Weights of a small mixture-of-experts language model, trained from scratch on English Wikipedia: a variant of Muon for the experts.
Below are experts of layer 7 (counted from 0) of a mixture-of-experts language model. Rows are named router (the router's row for the expert), gate (a neuron's input weights, with its number), up (a neuron's input weights, with its number) and show model dimensions 0-79. Each number is 128 + 24 x the weight over its row's rms, rounded and kept within 0 to 255. Numbers have three digits each.
Before each expert's rows: a language model's description of what the expert responds to. This comes from a sample of Wikipedia text that the model never trained on.

# expert 9
Description: Syllables like li, Li, ri, chi, Ja, hu inside Asian and other non-English names and words (Seibu Lions, Liuwa, Syrian, Jinsha).
router:127137122104147116131123078146114152129148111090125098088144108112108102093116123114143133131096132126127139124122150125130136121131149147100148147124144118092114118171106141117078138148122093163119079093154141145117158099112165137079120131
gate0:110113121146154165117171095135124132157086092148158113093111115110146087110126093125099117134135119148110129136128122145109131115129136107167119136156129134137098141101116094109119148109076175144142138091145134132163167134071119124130132094
up0:143101198137130154131111137124102122131100096134163128065117148130122138124116109091137175093113139132102146176109115186109141115124093121126130107124101111077118152092131158124127129126109151149133118116115110145120155139141129144092105100
gate1:135167122157115118144137154136123194119114136158126104154099101092163134116096087126129109104134163163115161104170136113131121150119122122126112139121128159139171105152131154095151116146111165121139107155145113111122110144190133125120137119
up1:135162168138091133117100135113092123134158131118106107135111135118149101174113123109163123157105138135120128124109140122122097100109141110108059141098078148160140082127161140138139122063123162095165119101160136103160131122109135118107110108
gate2:126118107136158084159065141169102100110149125145151117100166142099166106107108109129150118150121106131111112169149154134102133133145179114133138124172129172117129124117168145139122121151143117149115138134113117183123108142124141171115151131
up2:112125110132106137163134166126132083120073133117161098139102114121128146116069151113121131134088139120142134131140118132153153136135121143133107148134098091117137088165090131115128151125079114072114150111151093106105071148143174094133165134
gate3:100086114132132136168110169144123119100112132128169109119111119101124138172110139121152080158099153149104108141157116118135133124144144085108124085144157168111144118118091155162124093146075084147145110104153094092115122126191118135124136125
up3:110064114125136126114130134149139133112145133131130156144130155094126132134116109154083088125168135154116120116125138107126166165139140119126127108124105136190078104094162157150119097153110109138114135103100143145102098173156111134103113126
gate4:132138167130136155145150081108102093109146133102139130117125140130130132137122123101119134153105098119107144146142110134094179105160114132090151148103110159146127111157110153106150114093122185087163138161134117117147120118113149133106127105
up4:147129139091107110146113097149145107134122142125143133127151142147135118150134085090161142140118115102099115133173136073119132096178154132115166102111101101110143094101115116133147128111126143112114118119075124155083160139095128126128137163
gate5:145113137112119124100140115084135107121115131115151135113098137119162136096114138135135083104155130142169116093128131135153149151134136112155177147139159120087109131090108162120097131156076131160111145091108109100107150133102143151115107069
up5:126120151146114103123107152168146137152056122128108134110142160134097106142128141169129107138134151122155172164105121125129134074122145099147096158175154124132112139130136084105135125117134112151137091080117137136162161159112133098129140127
gate6:127127133133126128143154123137127123125123109120106090163151089117060137132137142114117167164080121122085064124111115107123134149093145152121092103137136128122124148102138088148143116096164141142105119121124139129156128102093073134165128117
up6:119134124130164114140099134100123098116144097129112100086176113096094152143159135144125127137119075130132085159141148133121143113105162114129163091181118106138127137112173159141110099162134125116157117149127107173140124125127105137152102125
gate7:141164157130088145155107120123138160127143094131125121130112120100150122140129141139074110139125122115177106160145167141079110129152104130157143137132166135154155133102175118156121145111104112101130120111097113129127170113113121157101144177
up7:117137141149070106145122130129096099094142148091120118166116086131114118139141106154118145134101162111127125112138178108127137170149092157138128133152112153162127146171148079144071106088117085116088124126133156081125114153090129123082088120
gate8:141123091138159121129157154130119138112101148130133126163143093141113136102124115115129119136108108125130129139133106122121152174144113124145125112130121102118161148144103147117158125112159124134079127130104095156079111124170176159128151103
up8:088109112128110131164062136112151127135147136093089146150143122125167109150145143153145104077151110155135139165143106120117115105148134150120106141147125144142128123111141121192109095153134153179142144084158168137133129106126099126116128149

# expert 1
Description: Hyphens and dashes inside compounds and score ranges, plus word-initial prefixes like un, Com, inter, multi, Super (back-to-back, 23–10, unfamiliar).
router:133095128134113138133159103167180117117141139107095137102135085142129125122112152113153116154125132158106140145086131097130138133149131139096123139123131129110077117144135112100075141089121078137098143106131136161118160090103146060138113133
gate0:137119139114114140148114150159135172094128162120096147144112153129150158166159135108103198116154101154117135142145108136112148072153114145152149112142132079116105118129130127149128111112133138140078141132088145154112095111118179147096104144
up0:131105108136126159123160109138124142131140134131102130180087142129105108107120105078142079115129139102126149127128128129159174113150129137133098130127110120079142101180106130145099201123146107144111116165155120166131074094090102117105102112
gate1:159123095173161143118093138167130136119144104140152120137095105138112124127092152134137119136097150142122123138107122114158094150116138138095108161113111128113111171103146111159147153138080139138078129112151118143104143138105128170122146137
up1:123131125147116124082112146156139124143156123096144139160123120122130067125120102137119094118082139165157142127141109109120122162089136111103137131119160100135146119108120149143159129056107106114107122166131085145154158165101169148134141112
gate2:128134092132108142126136085148167126106144141101141096129137124128141134116167166090119144167121138127114102120106150118136123103099147126134118159063132108127090112071125159115159125131090150137109138155159126133109122129135101140168113135
up2:131139119087142092120155126121107120119105138135134142106113138144158099133116145079147128106097084123118128118141165089144139166124109141109136160115126167153145153106131116147145119131119147145157135107136131104144113178157124155126151133
gate3:122108155127108119191131123063131109122140137149119126146119163125130128067106121141152102161122065160133120146098129112128099128173146130125174147122113105096163142140108084161126106170119134129133162108078144113127119132157101117121127116
up3:130150128111132127139141119171133131127105103153118108155102117157173148121157087067131132127120138089097121180105146123145149132172124099123106068148095135152176126144153116143110143145114139102156135155153157139150140118117127165115133109
gate4:103109128141130144137106121127158127108102104140110103114168127102114173090123146086161124130114081142153170152134128113116149110114146196100084123119116154150101143129130113111111119108123096137136117140091159117083089122100117130116085099
up4:165150084155140184110100147136131099117121121139177123107108152121140150126154146127122141117127093129122155148157157118141132118092139167125143159167135140107150084124139166155142094136117151093143121163114164149116098156171122170106084105
gate5:102126093117123114083067143125127113130161128159143107155128092188090124152116108132119136132165120154120114109086151090162122127110135125137137140095122145149123170184114109130116097106078114126156095135112104106079157150153176108107120146
up5:140125107110125136122114098131151167141177137118149124158117155144133163139160128142083184163160126099111072084150144114166120132139126156172125117104097107134090128142128140111155106132130116186146137128128115126130167103146154136139117112
gate6:112144119112114130121111181140130144180134142102111091136075127114094123087108173107144187175130124098122121154138142148111097087140130123129143143098106179139154133150107131115168086162093123182140137177100122138156139128087123099176116116
up6:114105102152131121099155168104115130127153145147109110143115120141129155116105139139176177125123123114125121164136105146108113138115162128157124115142093158115136136135088115122128130127127179144145130161128125199130146090154111109156119144
gate7:150131118175138162078150108101087149156106116127116114114109156162127121142096138121138131091094150126155163103154139127143118119180146137099139114132160124088116117117107098121132173103088120110097117085124128128131149126134151149111132148
up7:150071183114097099136125109136104146125145118087125176175129134133100148087130121147101145152128092163135106151074101145176169181161126114138126108070123093152140119159164148057124087088125087108093126146095135102130102089135115123101097102
gate8:132132109090136109130118108098049118090101079099117124136111151157102146117134158162158098150126144108128161154099128122160175123141099139136166114153095176140101100095131135106106128192141161167111142120131128145118125097154094115120112112
up8:125149118111074107097223128127147076139127151127164154151157152098151119183138122129109157144187128115121168098114153165137152167125121144150126164139148103115132130124133116132117119104168079102142133132101133142176137168091129140130118114

# expert 33
Description: The article the or The, and opening pieces of words such as comp, po, pa, imp, main (compilation, couple, bourgeoisie).
router:140087128158129105119109093107181103166137120116120089112112106147137116125068114142173115129150169159111119171120139075113144134147140147114130101125141077072096101144122140101114133148122128131110128110147165150085151122133163075112122137
gate0:149143091104127123132155152122112118094120150121081136117174107088122131093139162173125122121115098139120169114128068110120155139111090128130109097193137108159130123160143119126102145139126108181089114143090106134124130149134135112115081144
up0:155134119070126138106150141133179143121144092142157173117103113091178134152128122140097117111161083109138128135127164153099126092154094115133143179094094128171152140110186155142122120076167124134130098158160149132143107115118146122156126150
gate1:127111116126120111130131144062094143129117102121098090123129132120131139141121115142147109176128079132171102136149123151128087126121134140147096146128123156128077135118127122150097130093092132120139107150142137140144124087172152128129146150
up1:135115144077127143115126115100144139134161110149117140095058074116150098126128117153168105152119094107098152182170123119169094131100128138151124119159127096103116125149159141095129116105098136153171109124151111132117099127148155128113203119
gate2:109118152152149155131118175066097112099122173094134094140102085162168140159180123101165146102147156135161167139124143143116119093183163126119083170111126130128096128143170156137110156109090112119139152133161151120140184085121135109127132105
up2:182112097141141135140141131126111141104098160173163138130091164144109070116154125138128111127117097114116109115115102121161130137108107142084091146150143115135158110132120166151130151140093137107133107166138110143139106144094128121107182114
gate3:131134148062162124126169154118121108112116124134097136103155119117139124138129110152163122085132112118122129173131137167165164134142107135121156163115115107127140145116145138081159133120143131146090118164127120134096137142140140132120169129
up3:139154165107112083111123115102103136163118141144092158126168113122121153129095124115120135094135139107125100104121111093135150126106152119117105073170141114131136121085122133151145148131153136087133116118153176123100099135153131147166064102
gate4:079111102170122138120142109161161087102141117148130082133165104153118105111123168116153131166137100188126142121114159143161159115158127155114128094116107120138094139118108112138079132176146136085109141151135149113094138113111132167123124145
up4:116129133130145130158103147152118137118120135096154170146133136112118103127165086177104099084143146127127155119127133123135105113110123087110115104121129087131180078120093125110148134135122163131125120137121129115099086138128164161093160143
gate5:148163082111149057148127106112129097102117100135101129115101131124090114119142177169103156149138145105080151099107131129131189106136123149160092168112106139150107107134181139153123160167116106102090110126095110100132075112091109084129105144
up5:103099173128137156148096110125185123127128098135166102095105131143120163135108075085129103094152140159148133120151103102126101118115146099130171095095150102124088113144126136127118135121153101108134108128123126150115134111140171104152130084
gate6:134128136092136103120129127095158127151113183120098108109126149122102118106098111179130073111136100107109127149102103118097127100108102107132124136083108106126098097132177122133146127168158116093075124121133140143149148142110124141162115109
up6:119097144066156125177113123109145114161139125121112124172143149167120139146085154137144142170125128142085054103123111112158133152140132128113160115124127205140087159110107103111157153164131162128107139121108133135126130121147108124196133144
gate7:138103120086083109129127160157153116114146163108114137167124109136129091122120114137079093126153075112122159099127151105179137147138175126139062158137151108112118112157104143135133104079154146160153100110108121125102112135099126112142151112
up7:140130134093132152074123102115191100172118121125122128143081126131103111126106128143092167138118104106118132091135178135110133132141136127126104119115128120111146114158172103121150127119101173139121112142108123138105097102084127139114103089
gate8:130135142120127166132129119107111134110175117133124124113103162098152138133116144160117093136126096082091111089140080131164141115146149159131178095123147116137150131083124142141113147149110172124114111127138133104139163162119170123177111127
up8:144110137158126137142131154123132129114125124082124111139165117133180135147140085165115132118149096088116120167122102145151125120135103153130098154134160130087174122151150113162078112093118143113118186092169159105126173130138171141113101135

# expert 21
Description: Words and endings that finish field labels in infoboxes and tables (Running time, Current club, Team, Years, Total, Career), plus closing parentheses.
router:153052091110133182148165117146123154115157111093126134104096150154143123125076103151141119125126148131131136156108148112089141135170127130114141107126124110136142119152134135099127138126088127177150102122081209137104188107148109124109091147
gate0:124071147101146094138140131141165147113147080084135116092130118158144150115108105163122157139121163148124100139092144122117143125119165114110138135157068110130170120086129111124101130143124141132156145142108106129141189151157094120113099127
up0:098140109103158114141089120157169139117119162106127121132132120173163149093145115185121131137128121092163112097084155108091117108114145097089148139167140119125143132087109122123091120143134120153160115136110141107140165158133147109133162140
gate1:106119113131134163123113127137111168195132118173123141083109143142101147098127142173120151139157110097133118122102118112134159117072125141125121144101135102109159123148109103160108137122087127077132165111145097130107149159153153149158139099
up1:185113126097096133117122141120117112108151117159131156134094132094120126179099114158155145123134133141092081144121129186138074130149144142122146119142125107152122159117115113161171142144175138074132142133119106172119076062064066102117131180
gate2:117106145125133158151122150140137110126134111129139090137144159124120120122146087160149162148110127118165099139092136174151108096150124132149155142107162144147149090153118144082137119093162144135134167124152084110161126162117141161163151115
up2:149147125158141151112097153128120147093123128135101109197149110146142154154173096167070107103122142082160138154112133104151119122135145125122142122146145119106138121096110110153134141142131110164089146135108162117142169138173076156125161132
gate3:149140116170138120192118090145152146147090131101108099133143139106179153156126137149152133143125144136077102062132152137071134144141159154105193074144098176107084105106138158151168116091120110097110103117153128140125128116124097163122108123
up3:123076090137112175116124088107105123176138108140156141121113130148146130111103140132127113148140126168133121146156104147124118165114166102117168156148146147119194153134108106120091091134127179157151114133140137105147166173166122117070109086
gate4:114094121155103109147115164145131098137145132160121138120113119116095115120109185186125158171138165115112117104112133117134111132137152124103122183105113136143163096145120145124106169133161119139111134159102135102136154081162130127144097106
up4:124129126144116087106147168092119150159080114086110171169110146150105196153097106122106088131111099112119119169100148092110136125154128131140152096084120134096146163089133138136157131121136131119148145126136120154152095117158114099133140145
gate5:137134119098141138174098138123104123132127113150148104128107145107077113141149127123100089138141128156118186117109095095157133117161145125138103147111094097125139096143123194136082109098094120143131139129134149112146129091137126128106134149
up5:134127089096155105160138135111138156126168107156087126137125149128108158186129159112184127165149115137086140130137111111142098150135135122134132104161140112170105082102120132120133119156135145118119188136083139131112109108159163090168098150
gate6:136093130155126159127164142131099098113125104108142111113148104155122115166118105089135096109147107111161110119137126107089144169120128099100153119157085088122214108129126124092145155160164124134148119148130130121123101122136135147081085157
up6:131104091079153126143126166125104136121121118139113118095128168147165106145099155151118212146107154118120136158121109141102116116099120130088129124161092151162131120115098132112084128108123130111116141140122169113125091113138090127109148118
gate7:102093058114149110123156139128156120144145129145143093147122099112098094092111128142120135127149084122146112079091137144126165152155146092154126133130121124192139110162091133108123134132148166167145143067109128153105132120126150164138104130
up7:131134130149137127143140153153145152071142164159130087175106160138153088099147143138127108106158149103127131130064111157118156131104117171118192127121150119103116108155147098108140174138105138089131152129121159159142140124104129097120148129
gate8:145131114131136112148136151124127149139126116128148123083218102164116132108082146145161149104101162111150134112097147105131150131139123126099103170136130166126121089121103119090086135152101117115143145097120143181123119151133124137106110115
up8:115125129112122126163075118096122110096099150138153090173126151128068133147167150091147129107134102124138062154167115123128154108166134088144123148073091109122155085169116120180118090145124126135155152119143120082142107098090118156147100129